Weights of a small mixture-of-experts language model, trained from scratch on English Wikipedia: 160 experts in each of 10 layers, 32 GELU neurons an expert.
Below are experts of layer 4 (counted from 0) of a mixture-of-experts language model. Rows are named up (a neuron's input weights, with its number) and show model dimensions 0-127. Each number is 128 + 32 x the weight over its row's rms, rounded and kept within 0 to 255. Numbers have three digits each.
Before each expert's rows: a language model's description of what the expert responds to. This comes from a sample of Wikipedia text that the model never trained on.

# expert 24
What it handles: Goal differences, plus and minus signs, zeros and semicolon-separated scores in football standings, election swing figures and statistic rows.
up0:144108164121131127203088114095155156157117130119217120136157104102177136077116118135085095083149097138153079109166059087128092157077088077144126167098219140099120166118144155169140085148138129121088167173142073147132164183177173117191172123141106105148095104141109129158143165121089055103117090110133149100152134137137109151134095120172110132181188131070174129147128142166070149129118
up1:143120069217137105142141105110105081161114163096173122159115114136121177112183062108139098119113158167167175163158145206082119136081111115117125132136144111108115155152164185103186122164149119119117136113137130104083085104143131119131114087187089134128150109128148065160121177120122115141207069113109139106136103142124150087118157116117136132129130111071157096139139158171157121112168
up2:137143116148144099132119173184136170118142056222145110050169106185113164092161169107130117139180139104171101127103151107148135082099172143142094113076108091144136120154128117148142119160083125138124108104122159140155174115105141150172119125144163123108150157052129134077111142104150138131147109099116128168160186152110061135120140161141099097164123151132099114107129147072074154123178
up3:105109157120143143126164169090123126109104103138121147141125133126124116130158125116110131183180159142119232164100148172165125141135108184122129073105100118142091190119143109161151085140137053084156086147160161093144172163157077124071125111088117106172094106086141104117075126143136104150178130150125121098171141121109090144119161171111119135064090167121049136132113109118166117116138
up4:120114118118129108084086143146105190106120125116143160148148124102119146112085157113129146154089158142151088029116182168140144204041131107163105102138164139095114098163121078168168138168175139185162125096161137139176137154176112061173138087145165166099139156139098119120096178140156103075079180182101117161042132121113107117135148107131188126147174139119151087170108170103160116109128
up5:109105134157173105078120107103112103172092087118150178133169174132113153120197155148147156125130123124143095076115148126119076133057147137134143121120158108156166185090106054146125178080119088131076128122161114106169123145164131103130142130132182100110139132175114095106143125140142160070095146113087126126145158113112103098122178103113189065218106140138206068166110085120158183064110
up6:123124023132098070144092161097105124128116176138169179133143159159101137102135188126144169177125150126129155099174098105137144150102167104160128175131099154178105143173104127118149166144149152126104152129154106181097101128092072129116168146164135053108185099122087091133122148158113163169127113097150145119160121131177150158150152071048082090157116100195151128138102105156094137146156

# expert 15
What it handles: Line-initial list dashes, table pipes and infobox field labels such as Preceded, Native name, Born, Date, Candidate.
up0:176102121151134140155174119115157042154142159074122165147163155048085085170125066156125123173114090134163144066175184152088144122163091091145101132116148121165141096152090142063154109094096095087178129181176107107149114148175122100167092082076041092126144128188177149122115148086112161104138152136149152113089114111132138071130157132133139094105146178149065181125144120123123141079157
up1:188123144139129145176134058098144070119115114132180137095088119108127124100180142058132120127091137120089152120197107134096179104108128118182158153100064148134119128136091095094141162162179158126150113189128144127185150167178084123083095144113123126125123054104171172164111127137126116058058156098083139155139125170168161125101081153158092184131104152154086145143125135122085160153122
up2:073181163122177143137174129135164141148115156146098121095175202133116149154112126085144102128202090096147097151139101121124112069104045098150140141151157083103111124130120124185083147135112138110105155091175098140163118073113149092146116085108115164156151131115103104137155072131142134136105139186078180125113088187133145164227168129097120144106148123114174151113137115112092104114101
up3:189109157147133125123100145128120115173116062082138090128140148031136112148068139179165171125104103073145114072095144108100165139057155142147112084143128126138132126170158114160162156121119096164120143149165109139092067127142126136123120156081101048106145133120114140167187161115119143077080103188083120130143123111064102137124165166131159157118144050083205070131148088154175104151173
up4:180206152122157074047128099130073166123101136079055151152155138161137093154134053134164168086101105071154104150126163155133132112111164114087160166107136161111100125176119126119087136057119160112079191140147161144133091065127043151114090113165093128134114120121162116093117147088137169180141192161156145163112104131096101089134152154089133115115114132144112149119161103134114102108135
up5:180110128127232060112121124141106127132132097147100140121119099117058130164093135141109100180160112058160095143102156114128162162141085102109110091115091154157110116088126122077101144145145140117170104201189118144114113154120084132079118127105125092121118134102210152118160091147097149101157121140116127149195136140101077157114107130139125165147107137144049156148148175171168100048100
up6:170127078084181119195171090119059153164171144065126092133138163095122081124137140122083166133121157145109150124076116118134180099116142115121124156065182130086113164168039084067114134136133072160148162091178077121106112135112115163084121113128173093166166145140139137120098105176055180150095137097099139064142137150140080169064144142114131116153126087122119131138104117170138121077158

# expert 47
What it handles: Periods and other punctuation after initials and abbreviations like Ms., St., G., v., d., plus apostrophes, quotes, and colons.
up2:172145102104077123081127120106098158140129142115132125186153135098180103180168141138083187144123120074161095113090129128119166112175084146121138167145156155139110110136092177157107150156126068113144083112138193110100107151105097122145105209102081130125120138116100108127141115144179155107167114166103057134115108114135136118197220127139136159094209073189067137097171112161118164137139
up3:124144125118135139098106164127148097141170156111118093127152133092144125094109174119105087177150114076046132144101146115159103160168176153111064092152100174157077125149082135135147159127130114119155132133122136130105140067162145126067122120099123174122131147210153104091131149127155101145176065135180064085088183024148190127159184109094175137109156145153127128137151143150147138198146
up4:194110154163105129113117164129110149087088185146095152140097108162111163114173184118109115146053081129164100091150154189119106125090115114147131149155153125098145090092153094188173151169186159108088177098176165163180041117114131111146113130066157136098149154099163153186104116128060118136071103095114120126138102153074149075096138150141142143151121092101165095138122139120157139063148
up5:100135155115128119133085136130133069168123110118159146178102081184128131173109121112127163187148156101106097122092179113215143131140163150113179123152143145125087069151129147126063109142123089075156121130102125171123107111127143131092157124130116097129180100132092177130175132164142110157069139129079110091105107127181121129095131127124108150109118147126143069119160173177114110129188
up6:115150096174162131130133140158110121113128150144134176144148110114152094113113104099152161103127071113144108114197160154130100115141128126145120186124049146091138127146120105192207128125160112108108170149159103131082170152070123095198096084106120137096107146087151163245085138148145165187156141089115129139200120144126145140121124161091138163149120112165164102126166106119122101113108
up7:118110147066164184100126185132175118133161095046109151145124099163119155116109116122150161108119121149140103175147089166177183124149091134116120149124051126087097076147104119125116118133122130109149168189128145110151146166093133134127130128128134118145133207096163147120122107140200130130156118119097132162101087109125109111157011129181079064151102099044109149169122135187099129129142
up8:116139197119137121129168065126098094138174140149123176125168145093096124158136188134139108141093119115119176074116142066147120106126107160129118130066162092094125142127129139145158125133133097105081125087100195189116086155124154142129147153086170079109133108153122091184100155165206184162107118109069126091136150151119139124123195144107221119087145120092109155156144102125127156143163

# expert 1
What it handles: Capitalized words or dashes opening a table cell or list item, often first names, awards and places, e.g. Nominated, Won, John, New.
up0:119141053113121125159118095120086112115124152181121116138160101194136122194135126089131095126138138140071086106115041100195131144140112169159111153120123104117120166132154105059159092125153085131141129110191107096113107155099137117106174098114169101139122151088114111180051137121140122149142132144189123144152134091196082098143164068096122174086102173077112121162171110128150109085145
up1:081143085152146083132135114131102175123140134145120202193182089117170125170064127102126145124144189140121167121114109160114150088146080112123095210119144157090099130149191102122146117205128204104053151101163101108125070052090059091123107184157122127166099158143103123140139138100106141185134128093139083132163153145125149118146122112183088176199160092149090157071110129159063143136136
up2:200104155158163148146134134141174117088122177173155139081129126166126198176111096163136181184103126163143143082126116132170158147116106216132113118144111139088127158174161184118136168129109128133131082139159129073127104108162094089153111147090111089116134064121134106107032169077061148169049099154140116153138130067183126115127099116095092130125131144124137112180141116117160105074173
up3:118097124180115179122149160127125141101125155131167139111100186139196176170163187094078132146092097136136125150159174166172164135048088147158088093100183065181084086103176134181201137085150124173119139120129194127144092106142177133117089109102133141118150098094160144141104146121102092102096095112133068114153153105120109076116129107105103121126181136088158153144129198110093084061095
up4:175116086103164100166085134117145164180063126118120138153130173120115070132158106163139151191106146152096152111113114095119122149126129128085130162151134117141125123119129145152137131139166104166142072240129129157101106144158136171138157116104137108145179089172123115133098144161191137096183109124050143135142111168147083122092154108075089188154132116153103133106094137097158123163114
up5:090112080139181119165163116144110108096131170138027068185102103107120130139176149096111182183186115121133168146157086110157096176144073168129130186123128138132145096112119136128116111155141121161126139077129133141137124096087146049145120118095133199127083066101171145130055180178139211144138093127134121169094104105167087149137140208090104124096129145129109136131111103083149137090131
up6:135118089170147090168086132152146160123107107143092127165120110107140134105077095143139128151138168092149132099174168121150100166151138151126152156112143118163137176158189106082182137178177103097144137128129108114098099104143144116098150146062075128085100090123152125090197184151118134138158134084135112171173141125118087078134107208152112079085142086116158164187131103166159041121105

# expert 61
What it handles: Pipe-newline ending table rows in filmographies, discographies and results tables, heading closers, and word pieces like pl, sc, w.
up0:154126048123138149081106102134145098099114136101096115107140196169128126175155085110145123137100097089136204141108181125139085134116132154118153141132161160110154121076142155089119119166119107136108171184180157078121144181125123143119059133136167085117054098119102075142151089159189140104115152098109133085177116177093134193098147142093155132072117158121130106086164147112146076149114
up1:096099119127132121127126125148173056139106135161121232184149123159143144165093171126106149135142123123130087149157125165157100147175087126084105105145139154121136124127087175158132093136106179142144127155161134103176147135130171123124118147048111117146152189195100143109105152116121152063144111090061135127134165116111096155132115144139158071115095162113059066160072093167194173158161
up2:178127161116148060128132111142129169121121151048133078131120079164090114122115140096125135109120202149111131146145087147079116091138132089113085178109101045126068093092132144194034212105105141095122133128122119071114145127088134145143145126159115128156122119052120120140166161176098123104173161122138172171132122135110114176155098098158089095103182164190087113109176100139139093110132
up3:130094172181140130128148126056110130136169109095151107135152118129095098104147080074165051146149082110086064120162119080118153101114123171086174062145215090128118180136167119180093117168143073174108176144103123151097090101076149154110142152123125143171141128197068127103164151114152102128146112138167175099200104100091134117126136152226108137080145099146105089190151163117091100098165
up4:129183111179162114128156188176137149135148156099072117127092139151179164165115124163140188095155154130141141181097092110118109119128116146087123163127141130149157143097150131166174163129172103130095142122179149147073140155175127132131128116084087116164116109110137180125096100147147104102147137114118150091134128135102173116112156137110059140189192137149123085121138069142097160070122
up5:121156143096141186043140140150147161162130064124131168133077144171118138148085131100059104171120118154133075131071141146049087115157106138170133135123088168086171058142117168134138136097115157168151110158095133093122130138062131121113152166106117148106170111118150125165115151166110099096161120079137145165145162149093127107160104130096130120172129114097101153112166147169131134104089
up6:128108130189094136109126157132133146089157144095041185129165145156116145089124055161111144181142152146138123128100108072126125133117145135166171148159139169170132134135152126114162177177096120184136187126114134107139098092130138170156133071162152074145138146105127112119095151125102111121084148148099086170102155150053128183086142119102089155162083109130086104152110132128078096138081

# expert 52
What it handles: Personal titles, ranks, first names and family terms, such as Colonel, King, President, John, son, father.
up1:193161146170110162086101120084170123146171218142127106141126144138151120126184147137134138119147143157110129131138114118133058149099091136156130111147141083132155109114142094163109143114098134077119132126039131120134158136101107140097080142114132077169095079165091085192114092180147169146151123097121085168126174089140095061167102146092177157108158085147120071185125096163140149129086
up2:124089104134156112075113120134119141177141114122138143071160157147121114185162158100094122168091152089134086147139137169061126168108124047080115153124156177078143135154049126106179105132088149104138161129086096165188082123099120077159168133111160196089131157100128123132116177198155156127109100078186148116106116153072125106108094079133140149062063183137082123095175132107054173133131
up3:175060093103198089214158184163149108127107123176122156166150076149138170173119112110144147132045123115130125210119138079140137123103147138100142125058157146171156154144099137155139109118179158137153151074126094156107140132166088124125164078101167112112125088154173138149097092100122135102116153167081137112174162120102125119129128089130104086142103155133144085063084105123127125120124
up4:113123147104139095102107129163101102144151143137123108127139098071114188137180153107159079101111097121125137143124106143111134106121109172194190085134143119132127143108067075137160124176144154120140143070096102165153138093086174162145136123155149110231106147103193109147171112140120141101127100121106090132108203151106091132145121194070132164154122106044121087135163154093214125174156
up5:111181080095142134097151128145106106170123130176113083139137081107129102138151172117150100090192139096146066113133116100114111148145113171147124117123130093146129098133171083091215181155126213156160099134113093117119132107139153115075129090087118215156160155122129139153049118144118131177080133085153113097160147157097163090202132126177103157115140132088137096151087168105179083112108
up6:154115149129219124060178147085150054149169102111175109139135176056081133076165159128168110108141115129121142129103128117124119109132156100082134153107141098133110038178153131138133165144192222072119191113087171130146108104134140136180145110147102120163098130126176102147130176131134146125107140112084155139143159157022072170111079137133184131104109147126158161116127143129167073074147
up7:159121094137153123150135122116117164151123139136163158152120142149132115208131080065110106082086086117121118140082077110065149113104147082163120126171148142132095061123121162112121183152166129100111145106115133136155161158121152126165132112094143075176163176092166099082148147126077086128088107129125103163145171135099132095116093137125148114080114064136140087176174156186113165067149

# expert 54
What it handles: Hyphen bullets that start infobox or list lines, full stops ending sentences, and auxiliaries had, has, have.
up0:129196126155123124108137099127103154130144117145117082138156143078183115153121064116144089126145081146133141139089170099112115154098140131124152078099119069120104120080112119119123147088140117113100150091106166120163066119152123065122158115134120188152092100145165141114136151093130097084119134129081166093110088088069166126108147128094180138084126094186136058147101171139121152167138
up1:097125170149115118125164175121196108072105144099159112155160117117112080123113119169168072143185086055174115106183191157192095112156114138133080126147136142137090111112141153110159123064207099113124090175143127120127074120117100173149146113173125134153132173128099116162139106114197094097083096132124143126133112132086154132055097113169109159125105071148131103141166160163184115110145
up2:063137119123139163141146140148132150107109152127093110168123081196170117121133108103095116160165109159141160082149145072171112089161065138118082122095097147121177084100166134155221088151090179106132143113146100097163165085190199127143191088177142130148131137125099123118132089092166124161118086147209151144158204129080136132105137141139140111124138129085108193117137147154149075156141
up3:125130150104166052135158138154115145093072143162139101093078131171123101165082117096105125195081107053114178094104141126127152146142157133133104186129153142134067102120134136124145144089113101119153177128168081079139101081164098102193133133137136105179128090148056101132147088175110076104158108091098131118117177110124171072096115167051144078121108111087107152159190122097152126137108
up4:144168130118066150057147137155153134091142140140175148156150128131079087094140137090131157155135109115173083182172165098109126112147068155104129142132100119086103082167142129132127215147161148108122154090128195112145103073078089143184088144144108085117159131117173159124142077131139136149168112137121175126146128116153185077182135125150149175250144100126121158083108225170058161115101
up5:112127128123084121071110158173143074057097176104103088175127106106097115160079145193115116148144117094150057090119134193138184146119178132128160146111137090135148118102127116141140152121093082108155131185133129123097164138196121146138097141113126141142063117148103133178133162221131115079127098138077203170172120085184163181081171095142135101140117107104105127172148171157129110096125
up6:158097147102119102094108135089145132089180138187111118088099131131156143141128089130158087122161152118061144114072136112107165150095146128127127122108161100142083138095169110105165090120087140138061196126082129076158146126150166136096133190169168136153111109068132131139128132194112148150117121131049111127164174132112132078166103176156102100112066128105077173164112188081165158188109

# expert 53
What it handles: Articles and possessives after prepositions, mostly the, also his, their, its, a, many, and present in present-day.
up2:154168124101132117104102096149094134124171179093138108169074154108125139119093144041070086084169127143142139148155176118138099116104123079069152062126142152137105158103179140177171178067136127167141118111154141114144147116133131119100128127088134121124118105160061125168180071124168146155164160141162187096136145167133104100163117167123086167078113140144140074141133068171154114106112
up3:127106097133060144107086132117144151154134117114135162177119176163129115132086084116080152198161113117096130109170136153157076149099080099145132034129180133130120162021133119181084158113118073119130160136184187166150152192141146068077141141100159119076128137139125107122134166209107179166155149163136125169104146128132080107140071088181181099137133186196088150126153144109141160119120
up4:145112123127154095124168113072174139174100117062127111105097093126154133106130093141125125115093147098131155102154186112117147124195122150144169154080130071136171158129120098159103162147038143171161119140122119061109077078156166130179136144146117099116103135094127115122093118072170193088152147126156146095096149148142087114163139091098140186113119125157138160117122159119135156177079
up5:119096097107096115140137103149109190124111195115147126116165163143074107129105093136134083099125105142107096089112136100174074116135128130137135082107118112128137103106106093118153183081093145140142112156197090125119154162135121167086188179049120156176148153147155130146105151129126137075168107109202141128144133189053169089126125175132159157141183147129144092146185100094154113129103
up6:189073143104089110082115076161125104055134169093115146124153148120139135140104132119147108128106077098117120186098145059113131154139155143126141135207124105155128143079116151163170150169111149112142080193113148120116133146124129186119083199147109103113175136124132142153153135173160163074110167229119156145139148128129139120143109082093118172133113119151130110101165134138151090198115
up7:148080117078095120067132120144092111170080105126174129182157171099107145146126194138132113097136122141122195137150072200161088148173139140148188153126077102136158146121093129148120142102125170135086151180168099140144109135140122167144108137119101143045136219063115129090149133185138141080161115096145092126125160148115138117143128071140099164128165151127150157075135058105141148173148
up8:153059113140127117111165170136092112117146106053119101119123078116144153125107131143141135134097177130116090129091088133123142159117138110134115134091125083117082150090136102144108205140145204101111189159171106154147140166103177173142130131132086119101125164100174120151076172131121166117151129178112140068113063114111130111109110055082112164158139128153111110061110167116197156149140

# expert 4
What it handles: Field names and their colons in infobox-style list entries, such as Website, Coordinates, Genre, Other names, Years active.
up0:201148181127058202100138138097084127127106144093104172113194119151094098205139089097120118044113116191116104094172136124151155129073089103120127130126160220131119123109109099153139101040092139164140157106112179157097179119124128159120155138182140166114150136094148106107152158134136150091114129122159113169168195119100101157149122188112164169107084083125076095135149081169107100093176
up1:159172177177137140154093089102147144110069094133119093160105068110156125227206123097154179095164112119151133124156175095106128125131126093128110043143131085130122124069109114153079156098096118158126171166145123087115166096128205191144122117154079210109122075145163076078114122075130174084076125159140079137152157148123173116106147146139084131170114113146103123156082149174063134150127
up2:117101144171109139112124085163118129100120152070177108067134154181113115119141145066140075128078145140099073123155146103087085131127167168169167157080110079130132153124125172129151139116172054143155070124066131128148140138115139130173101154213138119186117101154108124122179137079111106123113101072136170139117113177113136093086171135104108168100105146125155131174124132146075121160181
up3:127156160207137167085133144170070109103149115132122129099145123156107072130110168184098130141139101145118119166174102112138126143165084103135150115138157092113105157113111112135161183160146095110156104140181091050132153157069106181086116176099115121166109184084105173202119150106129163083134166144125167105160081177105102215060109088165072118132159158098070149144173165118111164170134
up4:188116111167183120168126122123099109101148135133130172093154133142159171127141156129099141131138146079098090172110114105117139151144137109154163190106122145160103139118102138186136095142115106128104090128150196076107156084126143100113093131054084130161149080181072179101104117143163128165104104164119102077124148106133129118121061131053058107166158089113141138087179138091017128117119
up5:072194088144107151162115160125124148121192118119138142118129092111129106114159199141139134140195146141125158124133099153122112121104084181148114128079143124111092160162120141114123084123112158180122122143195108130084103101145122053119148168159095167104133091113109103176105093084085146141158085090113174181138133177147102162129128161107144129134147109065103136221123130068136200133123
up6:119137177152087217098143166164094125195154109091138162151104113112122129118170110109125136169186085144160191098097108142120115123159151125148109169102130173135110126117085108074105124138132105161130162071159117105068156054116127179112139133155079104114185159132125100135109156160103110138174084135128102147111150158107120203145114150158080154122154197138098128137149148192126124070182

# expert 42
What it handles: Pipes beginning a new wiki table row after a line break, plus separators, semicolons, brackets and LaTeX symbols like \ and _{.
up1:180135103118141122135178103109126177193129089099156163104093137092116147143104127125124103133153126186117128100177130105164132165107116111123152183078121123113089086099130144096176181143082169077150087082153107116097124123099133143155084119114113164151145089109089154104097169082117136093116106128069161113171137076082178190159165092131093101092113200106172178178148125111131152107168
up2:132154131126151147113138113192136097156152123122158122148122150148166068127123149139131090112127107087116156129152124109138110119062074174136198116123119121095178166118122152175225122130127145117121088162104095141151108170125066164173090172160170097118078112090124118146041121109214185100160132094117100109163148217085117065216143159100146125146172088121164077103147143175136133115103
up3:111112119093122092114153124137138087117137099179172114179084103137138114167093097064104102071131150156094130077187113068176082150121116139118101138141175141140113186133105148113182177105119098091148179098161112138090099187119141074124149086134120098135133135175108191155096148132137112117114138191173158130138103151146122116142095108085099129163094184132131167107111163135097123130153
up4:131140191101119101104112112133182126181161063098157141129115135118149148146122164158135151162126172124164105149174115175089119126136076116120149116144126140119215138168158116054101136139185120116100166092033105113094122180121088106113179142115114176146094199180137105090122149129164136127142131132147136170177096143135166133108066113086138122122194129098116091164118126127102111083141
up5:190135108117138089192159142102071138095183142101125144061125112104132114075103136110132073137078086160138131108185151104084085067073084108114157099111195146190102105153129090115137112149179121165116137169133135080102101113166166090136163160214126127188121087060168146115140142107119143138135106140115112077135108156105167157162118120126116100102088094066142176138165197168154136160115
up6:146112130105119156108105144143109135153160129193067167105160055110050073193126117142177118122124114081082107102161080112144181134178087142135170167160134187180061135120162106142147127128169133162126143164081120141098113077157137167143090086170127102191112144114107147127141144186113221146131109107107134089156082210120089106159110136103134126135177141107096142104112109163125103073145
up7:111175141118114112107112134150158125104097132135147148105125123124137129142160201135172060165088131150098146105118121136160096145109081086079092112130170140134149100227155127110110160177114116198131082118097114116146128138143047066129199162155105114113134116105084105176109136098132138132111081157175148082164171160132100085150154111148093149133114097154151115130148142077087140103181

# expert 27
What it handles: The word the/The after prepositions or at sentence start, as in "Church of the Exaltation", "below the poverty line".
up2:060173153144123174126087127105121096182160111084175119131103084088158189160124145117101175094180128159137112168149153128128129151145133119138135149087141132150087143066137122150173148113086119111156097120097122148086052198121077203111118122016157117137097194141095126101142182091164215178157076153149134035053111158121090105071097127085137115135134156108097082140110140156101133103127
up3:083111129098054096194142070114160112139158108137129075160181136123169114192099140069167173064149051148089101111120174133093142116126100132118075126200133126123132101135172074085138138163082113105100127144152107125119100099109132123155156120096053109129159117105084113162084103202099122088074136125107126134137169201131148108119200112155077119167142107088106120152125113115125131119126
up4:122121150127159066125098136170114112119159150164165141202140161122103123110097097120136115093111131126166149102143132152060145142094137120195144164060089102110122102098144130124158119105074171118123129125092132150126135097141103136119142159131153123132223174083174115158118136105168179082119155141143131129219091109184114175138114171132117102152127052074130170105119147121103078147111
up5:143132088133151162134125093082112131112126119116162135161105123137122146110194117208134110130155095140135104132096095183117135139175157179131161153068125107135140156097105152132087152110131106128121147104077177157121147079167129155097119151077129088135047109144078146121117187144181172077185092186165124139180100104135135041108103094123151140085163181176188107097134206102205159098140
up6:112154133141140084070136176116072109159101149117179122124093061149061146154126113158142186132113128146150118113161171139150150144159129128173124119129163158138099109144078154122126158113082186076150115118061152118135051130166102193121136061090117044135155129117169120143102111104148168123132133088073137112160160084165120094176118126142156109133122175133081111165180112113086153090127
up7:168160129136145129111136144112178113096143107104183147141161098133113118175099177177139138100141114158136160131117220146136137160157170148154088137102143146146048134099101133080157131148131137178214123129157173139111121161093060117139153107112098180189123183123089144063092095133100149128135090077167143134107071133108135105110155099110132137153166127038140155163171082191124123154112
up8:121132088151126166070121062152167138106103107122080156139155136172132112124097160178127106159128157123114206112104108118211089131144138189154135120144201126157109130118108148140143117123104108124174133121158116150200155086078065142151118109104094110084170137131105083146123135153182143147159098121123165162116130101095144126119168191137111160149135076162159199105109133131176130146038

# expert 3
What it handles: Mid-word vowel and syllable pieces like ra, e, ese, ar, plus person pronouns and nouns such as he, him, she, women.
up1:135114144088153106135113137157112183126160059113169161121116135112123107085090113064115166127156155152167131070121113109084097133205101088156090107126090114144145077114095087121119146145111116082170065127127102122135083152085135155100168142101139150126142126188186141104115132165104167190054154067116119144167129103127153142125123179148138115209130135156082180132126137123124096189159
up2:164098121164129077060164132113141097111078104135112155142142138126051078100150078118149102087136147144157168197116124121122158105114096100179132069153147158091117122141085132092118155106154129106150151102150131140153180107200104141149073130084118208136121145130123106163095113108107063067130138088142152124115131106088034154149114129192126107115089118125184107122113121137110089143187
up3:122124133119088145119122100108149080128127108136135084124198099150161108119190139124104115125140169136096118132070122169142128116139158117120105124090146107132130141146146246089223146135170138132184147157099114139165130131142104107064143116127117116162071165137166099105136191103125073100155138072067193079142061114120143090103098126167154145126140140172107064219104146165120124130101
up4:118136111147136152060141142116113162121142123099096135050102150167116105103181127055168182109198125124130063131100070094065156084106071139159098145155148113140194154163145135140157156157166103071116172121114166159153144149163129080123100146112112129128129125118127099166135088140126100080148147090220112116185111156082094079131164066127152158148164084111163136122111083106103155126099
up5:161098147129092118180067121085111159155162134131136149117129091157115135111119140148108187134156131188116174140102139195125081135145064154150160099135147146074136114194181127093129127104119142100139017079074090108109119141106121173149164144128090149109116128099139054137129182128203183168128143124109144123166147092194075115137100143085089145152162093124144116127158141134147194130145
up6:095134171141070071147108199072157097126073104148103178145087093180138126137147125092106125134172180148135088136120141155083103147124088174061128080132145085160147141142110108122125120146122094127124162185180133098152179153078129160167121086144090127157080156134156113113137144181070144097112137120168184146180141169141152146084122166155116171077178093144159072163125122148090135143166
up7:116126145127150127164131106107132130093135101061182109127109144109159147113170112143154142140094123143119072106104162204151134072167077141207077152127180138125112148134132185103134113175100148157093160143105088111100122150167135135145068140140105086131084119126159164079095186141140117058104047110123063144167147107165120166128212153151120139146130184060079190162133108104144167145091

# expert 48
What it handles: Subject pronouns that start clauses, such as He, she, they, It, plus inner pieces of surnames and words like erm in McDermott.
up1:155157084112129086120141176106092103187155150154110161147086098109117155138154070124143119142163141095112132136138080156073121119135124095170095097133135131148099098107136108149166118148147164117162126130138163082144173031103103099118189074194112128134119109107139140125161124148137112173098149098119114155110159104021124154139075149130121067112174223112077090114117116108196102104115
up2:104172011105149077137099116110135131137136119120150086110114065107074075136201130169121122138137135138120054097109116097159191157119116186198105086126143150097156164140156094094102120142141094113083136094172108114164115070122144122089154063188183157103159141116178120150175102064105137126090128107223114139098143118123137125133139092110137139084114139152156077156136114091115138125158
up3:071107132144163141135184089092195135101155114138153130116112197137178100148158093043124091127159107094075108138149185164151125155126041075113152041116103151129095124184114155162114090135148103101131108085197110155108128077112133161149119136108135139109160123138141134103145073191148132116115120107161105125154132117081060126092179175152125124121173096145134147149107193170096117134075
up4:131123161093090126110123149160075181123094127157121165129117134158131171137166123099146112102118106189096133079140104112128142147153122120127184055107184183118124105105144198115114156140109139137145165154103139115126152123139087118179093116154098154131189085107148069116078198141108141125143076124180145151129216152099104182216154154162170122122142179091119098183096067087149085160103
up5:118139103094139117115141085158100209127074120109190182117151110151154150104111127113156152146202209148124166107100093134175132090068106186121140187197147125098118086132149071088123109113176120130198164118132110134094135160126112076135172124199103176116159176084132189080087151143120092115111123101088145167151162197120127114172145126095089152166109109119106120168118139078143167120108
up6:113133108096117110143120114180094074112120119147122131211179147107074164120119135103197128101139129088123129091156094187176123156098158056139139119137216117119084080116117138131157069156169159137143123129181167169147095092136076051092109101121091158123157132161161158173143076192119076101081169148075164119160049105096088108137182145117137153158102106161100128108152107115155179137156
up7:151144095136126150129094137151121155154083133095124133078195121099149048145091087111147153131086180117059096152114125112103073121095092123145100065129186117072100102050164134164111170124139060138118167070170140187156132135148176132133143100133166169136085129152159207148107119191080085130074124071190129146164088104132134097161181121143127143147118127151110159090133104115130135158128